{"d_expert": 32, "moe_layers": [2, 3, 4, 5, 6, 7, 8, 9, 10, 11, 12, 13, 14, 15, 16, 17, 18], "vocab_size": 8220, "norm_place": "pre", "rope_fraction": 1.0, "attn_scale": 0.125, "init_std_qkv": 0.0442, "grad_clip": 0.5, "warmup_steps": 50, "batch_tokens": 65536, "seq_len": 1024, "steps": 3675}
Below are experts of layer 4 (counted from 0) of a mixture-of-experts language model. Rows are named router (the router's row for the expert), gate (a neuron's input weights, with its number), up (a neuron's input weights, with its number) and show model dimensions 0-31. Each number is 200 + 30 x the weight over its row's rms, rounded and kept within 0 to 999.
After each expert's rows: "gets" lists some tokens that make up at least twice as much of what it gets as of all text. This comes from a sample of Wikipedia text that the model never trained on. Tokens count by the router's weight.

# expert 65
router,304,200,163,198,221,188,210,197,214,260,260,204,219,187,187,178,216,156,244,229,166,176,217,214,228,209,225,182,171,187,207,214
gate0,261,213,173,168,227,180,174,192,221,212,202,192,222,161,194,185,161,222,264,161,158,231,230,186,137,187,220,208,173,167,219,224
up0,176,152,237,133,249,218,144,179,207,198,215,179,221,162,143,214,199,153,172,194,225,168,195,231,177,210,223,234,157,169,179,158
gate1,215,186,180,179,183,172,233,180,186,191,190,193,250,173,237,215,213,181,205,266,231,190,213,226,227,188,235,146,203,186,252,188
up1,167,191,183,224,218,216,222,173,193,209,224,179,170,158,169,222,177,173,192,167,231,154,208,180,215,217,157,214,272,183,177,194
gate2,248,248,239,251,209,184,156,256,190,237,166,234,134,146,242,204,230,219,270,202,199,175,249,186,239,219,167,224,207,221,210,238
up2,207,195,232,188,215,199,186,239,233,211,183,150,231,233,233,231,223,259,193,176,216,165,153,177,232,197,219,155,204,244,114,173
gate3,186,201,162,264,246,183,156,204,268,154,217,185,208,188,162,208,214,179,230,179,165,172,218,184,235,161,211,195,245,223,183,173
up3,166,213,209,265,207,240,214,192,254,238,185,199,178,176,178,202,220,224,173,161,244,181,208,233,259,212,180,164,134,225,196,186
gate4,193,170,222,218,180,222,209,224,229,185,195,212,246,221,170,210,197,217,192,206,219,235,137,212,167,215,239,241,198,168,200,180
up4,181,162,227,231,192,216,231,145,188,239,197,205,179,189,200,209,170,206,217,212,195,188,222,225,154,213,188,215,191,179,235,170
gate5,181,184,181,208,208,227,221,211,235,196,167,146,201,185,242,188,89,186,221,219,184,173,234,205,215,223,258,136,175,163,241,194
up5,141,179,218,214,240,160,210,196,184,167,217,231,194,198,214,216,288,215,199,177,207,242,248,184,235,178,258,181,223,202,206,144
gate6,214,216,193,199,216,201,192,189,191,233,230,147,130,204,184,208,168,175,156,221,202,154,238,160,154,177,196,203,189,178,242,215
up6,247,205,202,171,206,227,212,190,183,215,265,227,230,173,214,235,156,198,207,208,216,203,206,237,145,175,135,212,209,169,206,187
gets: " of", " New", "ing", " for", "The", " Car"

# expert 74
router,249,242,201,194,215,147,167,207,183,192,289,200,241,188,229,197,170,213,195,187,216,197,189,241,218,234,189,198,180,192,202,246
gate0,243,180,169,199,200,192,186,214,196,227,208,210,177,145,168,174,199,221,161,191,174,169,188,205,184,194,134,246,174,205,184,222
up0,158,203,193,230,128,164,227,219,160,213,191,215,245,191,236,231,162,243,166,212,162,288,209,206,222,231,144,195,172,161,176,147
gate1,155,201,156,272,179,154,209,232,227,171,245,178,216,244,241,211,200,218,215,251,206,194,179,200,224,185,200,223,200,215,181,203
up1,211,180,227,202,188,157,200,205,186,206,141,226,183,156,208,198,217,198,128,193,176,215,180,190,187,184,229,211,191,188,196,212
gate2,211,198,205,223,242,188,182,207,185,173,223,227,220,168,229,189,191,167,184,181,153,133,183,221,214,237,201,195,235,166,233,211
up2,207,191,194,191,214,245,242,139,158,238,159,229,212,204,198,190,197,183,192,195,223,227,170,210,170,174,232,200,226,174,232,182
gate3,179,213,164,194,181,223,203,225,168,174,282,226,219,170,220,170,189,215,255,210,215,275,199,203,223,233,199,175,184,170,209,200
up3,199,145,210,276,191,193,190,164,175,169,156,212,205,173,193,184,191,214,217,231,187,197,172,226,179,214,197,187,202,193,192,228
gate4,198,162,221,183,279,215,217,169,189,233,186,159,210,240,179,200,210,179,191,195,192,200,221,183,156,201,245,184,156,221,199,210
up4,217,157,206,187,159,227,206,173,229,229,227,212,241,214,206,237,179,170,162,191,136,241,201,145,238,167,212,175,243,249,212,268
gate5,206,221,160,197,145,184,242,137,177,177,258,210,180,223,205,196,239,190,178,170,204,183,251,223,210,168,192,267,202,182,211,213
up5,196,261,189,227,202,214,212,183,147,227,153,205,168,184,217,116,251,242,219,240,211,219,212,153,229,157,213,231,231,199,181,184
gate6,249,216,178,246,201,173,179,173,237,224,192,196,187,209,231,292,239,199,192,178,195,244,145,186,210,217,212,189,178,209,161,229
up6,276,212,226,187,184,210,210,238,166,233,177,242,162,200,183,206,233,210,224,215,215,184,204,222,180,226,145,163,217,186,154,187
gets: " of", " in", "==", "===", " from", " In"

# expert 112
router,267,240,191,193,189,193,232,221,237,181,201,218,254,266,171,204,198,147,169,223,242,158,160,231,176,221,177,185,224,199,229,257
gate0,227,171,172,188,226,152,215,221,169,229,159,225,233,174,166,215,195,130,210,219,170,232,156,141,252,168,213,224,162,163,225,168
up0,181,202,162,188,174,184,184,245,206,215,174,183,183,219,233,145,240,224,245,225,164,240,184,178,145,187,171,190,193,172,235,210
gate1,232,166,221,199,260,172,228,149,168,218,190,196,183,149,275,230,208,185,211,199,178,213,220,210,259,193,161,242,202,190,176,146
up1,203,201,204,190,197,222,186,207,206,214,147,246,188,159,201,202,243,181,141,192,187,206,230,139,206,182,246,191,181,207,164,209
gate2,231,219,146,221,191,208,163,186,181,191,202,265,249,159,199,241,201,187,176,235,200,223,222,263,199,191,159,182,183,216,214,204
up2,192,220,208,177,127,177,205,238,188,211,235,208,206,231,202,208,204,188,216,227,204,188,207,167,176,171,194,121,208,201,201,202
gate3,252,204,194,227,208,228,180,252,226,154,186,251,234,226,206,206,224,191,208,194,202,170,216,110,202,206,202,189,138,216,159,155
up3,183,228,241,239,208,144,233,174,216,157,170,216,254,241,192,157,155,244,201,192,213,193,172,233,210,223,215,184,220,222,231,264
gate4,221,197,196,190,204,217,221,243,222,247,167,164,249,190,235,213,124,211,225,212,226,237,198,202,223,222,219,238,123,176,226,212
up4,154,250,161,169,175,162,245,201,214,236,178,229,173,184,219,189,224,220,189,201,216,223,202,209,215,194,192,219,203,197,121,234
gate5,244,206,197,265,216,210,210,247,156,200,157,171,220,214,190,195,137,237,212,180,217,201,192,249,237,220,230,234,173,209,212,205
up5,203,177,173,168,240,178,180,179,245,181,201,245,202,246,205,211,228,198,184,150,216,225,229,162,172,204,199,228,201,195,266,191
gate6,233,195,155,224,220,245,211,176,234,205,181,205,204,236,112,219,166,209,185,264,263,232,213,210,176,212,263,173,235,178,183,182
up6,175,201,207,169,224,216,153,224,208,249,216,229,154,146,199,227,166,162,213,151,198,223,225,180,206,174,192,192,219,188,228,249
gets: "\n", "|", " (", "==", " \"", "==="

# expert 69
router,224,200,213,202,192,143,236,208,222,176,217,216,233,209,186,195,224,156,254,217,239,189,195,199,158,216,134,233,154,178,217,256
gate0,240,271,172,184,209,231,206,181,255,221,161,234,210,163,223,167,225,179,222,183,206,179,214,170,190,220,261,252,208,196,165,191
up0,198,193,227,184,224,209,239,232,177,174,215,177,145,130,253,215,161,241,242,218,238,219,256,170,185,272,223,209,192,185,180,184
gate1,184,183,191,163,240,209,237,224,216,231,186,211,176,190,160,193,259,208,175,196,177,207,229,166,201,171,183,156,202,164,204,227
up1,200,162,261,200,205,199,209,227,162,161,189,158,169,225,199,258,194,187,196,245,193,142,196,144,189,156,206,179,218,229,231,178
gate2,221,190,197,217,283,149,202,231,192,223,145,174,255,164,193,201,213,155,213,244,212,142,209,172,222,160,187,207,226,200,231,191
up2,168,177,169,168,167,201,192,178,234,186,140,217,198,247,235,218,176,217,165,168,172,213,224,225,178,227,231,148,154,213,193,200
gate3,194,170,237,210,244,213,208,226,177,167,187,203,207,237,185,158,229,212,196,180,185,171,211,192,221,232,179,209,198,245,228,198
up3,210,192,254,188,178,200,207,259,161,162,204,202,246,220,193,172,172,202,203,177,218,189,206,195,201,186,204,221,165,155,190,192
gate4,197,171,188,251,209,210,182,179,185,200,213,218,217,196,266,217,134,221,222,235,178,165,203,188,182,193,212,176,184,227,181,205
up4,254,209,197,185,128,219,200,183,235,204,187,139,224,192,207,216,234,250,210,198,194,227,135,165,202,181,180,157,229,174,194,153
gate5,189,185,255,212,188,232,188,173,190,187,229,195,175,237,239,196,262,162,180,170,228,156,212,203,212,212,149,189,215,203,171,238
up5,196,187,173,204,232,265,231,194,150,155,227,237,265,200,159,171,203,136,185,249,188,209,163,232,201,180,151,232,252,186,167,175
gate6,130,262,236,200,161,231,213,219,249,174,145,219,201,206,155,181,226,170,187,186,220,232,202,195,182,184,193,150,229,176,193,235
up6,203,185,184,138,265,195,209,222,219,176,168,183,224,169,167,203,188,218,221,229,230,222,187,201,177,203,184,221,241,196,167,162
gets: "\n", ".", "/", "\n ", ").", "s."

# expert 125
router,238,238,188,218,216,154,250,257,199,189,220,175,255,214,211,185,213,190,228,257,186,194,169,218,217,222,171,221,157,228,152,193
gate0,238,208,227,218,199,232,240,205,293,211,192,199,192,199,223,235,235,171,200,159,223,234,243,241,217,239,211,204,246,173,237,238
up0,179,211,193,173,230,188,160,216,231,221,220,218,217,184,226,134,235,212,244,219,195,248,236,174,250,221,215,251,189,213,196,193
gate1,201,241,153,212,283,185,237,223,160,229,205,244,149,181,187,153,229,199,168,216,184,258,166,222,152,184,233,160,173,151,168,232
up1,203,186,197,212,201,186,180,186,220,228,183,154,208,193,210,205,132,202,208,136,219,162,194,195,226,229,136,261,137,205,235,183
gate2,215,246,200,220,207,127,186,219,198,205,177,215,227,185,204,210,277,238,233,200,196,225,248,166,196,207,161,238,137,212,183,150
up2,173,266,198,202,175,169,188,176,205,191,178,190,182,156,210,190,215,191,214,211,181,215,183,166,171,150,177,165,252,213,228,207
gate3,222,218,194,263,287,218,227,218,201,228,190,228,231,248,193,152,192,149,166,194,187,137,205,201,253,200,184,202,188,146,196,183
up3,164,192,240,162,138,217,214,242,200,122,149,133,210,243,194,211,235,199,239,254,227,227,235,230,210,170,260,227,189,247,194,227
gate4,208,196,194,173,167,218,178,215,228,190,192,185,244,205,210,173,188,188,211,196,199,207,207,142,191,216,207,198,192,202,177,209
up4,211,164,142,179,215,221,150,177,186,256,235,205,157,187,163,183,167,200,205,186,210,180,197,202,185,265,156,194,211,166,212,203
gate5,178,214,228,157,178,136,190,203,209,161,197,231,189,152,232,156,184,180,213,232,229,229,223,215,271,194,171,203,180,196,196,171
up5,196,234,154,216,173,221,207,185,143,218,218,236,200,223,232,150,169,205,171,219,231,193,222,176,245,192,232,203,194,108,160,200
gate6,151,204,221,198,193,181,214,201,266,248,207,149,199,218,258,213,222,226,204,228,170,257,194,168,199,193,184,225,196,256,225,197
up6,240,186,191,220,206,189,208,218,171,178,285,211,233,214,251,191,199,227,188,169,162,194,215,192,200,224,189,162,219,213,195,200
gets: ",", "ing", " he", " the", "s,", "/"

# expert 91
router,169,191,213,211,214,224,131,260,228,185,211,204,264,188,191,214,215,136,210,208,158,214,218,257,230,137,227,158,158,249,205,191
gate0,240,227,179,196,245,192,191,209,216,208,255,162,223,180,183,271,218,208,187,213,199,233,126,191,170,175,186,231,232,180,227,241
up0,221,197,246,152,188,227,176,204,173,183,174,138,222,204,182,219,194,184,209,147,160,149,151,207,253,230,211,210,217,188,211,149
gate1,226,197,240,169,137,214,242,237,197,176,202,236,199,203,193,180,189,233,258,161,203,167,233,215,214,189,194,174,168,202,233,192
up1,220,198,162,227,174,194,197,247,196,161,176,148,248,186,237,106,151,266,234,249,172,220,211,207,186,191,174,243,233,218,187,166
gate2,176,209,177,155,202,175,158,191,162,234,208,204,189,185,137,221,210,159,197,179,189,179,245,187,187,226,202,215,173,141,157,177
up2,197,167,171,191,203,207,167,125,208,207,209,188,219,195,200,174,180,200,150,204,245,235,173,172,226,217,204,266,192,209,121,251
gate3,139,193,127,234,186,214,222,189,228,179,192,144,161,200,219,243,238,250,220,227,192,220,188,135,215,167,205,195,165,229,155,195
up3,203,236,210,205,150,182,163,151,147,179,161,202,193,193,223,227,198,230,192,187,223,189,261,162,162,252,169,173,202,213,232,151
gate4,167,239,224,205,184,224,230,242,225,145,217,285,232,215,191,196,178,203,176,159,236,177,218,143,141,203,177,205,177,253,236,256
up4,185,185,162,219,235,252,219,248,194,238,181,172,172,200,167,151,167,214,200,215,193,249,215,177,207,178,213,127,166,232,186,223
gate5,176,241,215,169,195,256,180,209,204,153,146,180,152,152,189,209,226,185,238,209,194,127,200,236,181,215,202,156,121,179,247,263
up5,176,234,185,208,206,227,171,232,171,171,193,182,124,202,189,129,195,151,192,184,189,204,245,213,227,246,229,184,159,221,148,271
gate6,217,204,191,191,223,143,218,202,221,185,192,209,172,173,241,230,246,194,175,210,238,219,180,213,193,118,202,245,160,182,171,205
up6,201,259,170,178,149,163,206,203,221,176,192,204,213,189,215,149,170,211,236,206,196,236,190,246,242,243,204,175,189,211,168,192
gets: " of", " and", " in", " to", " for", " on"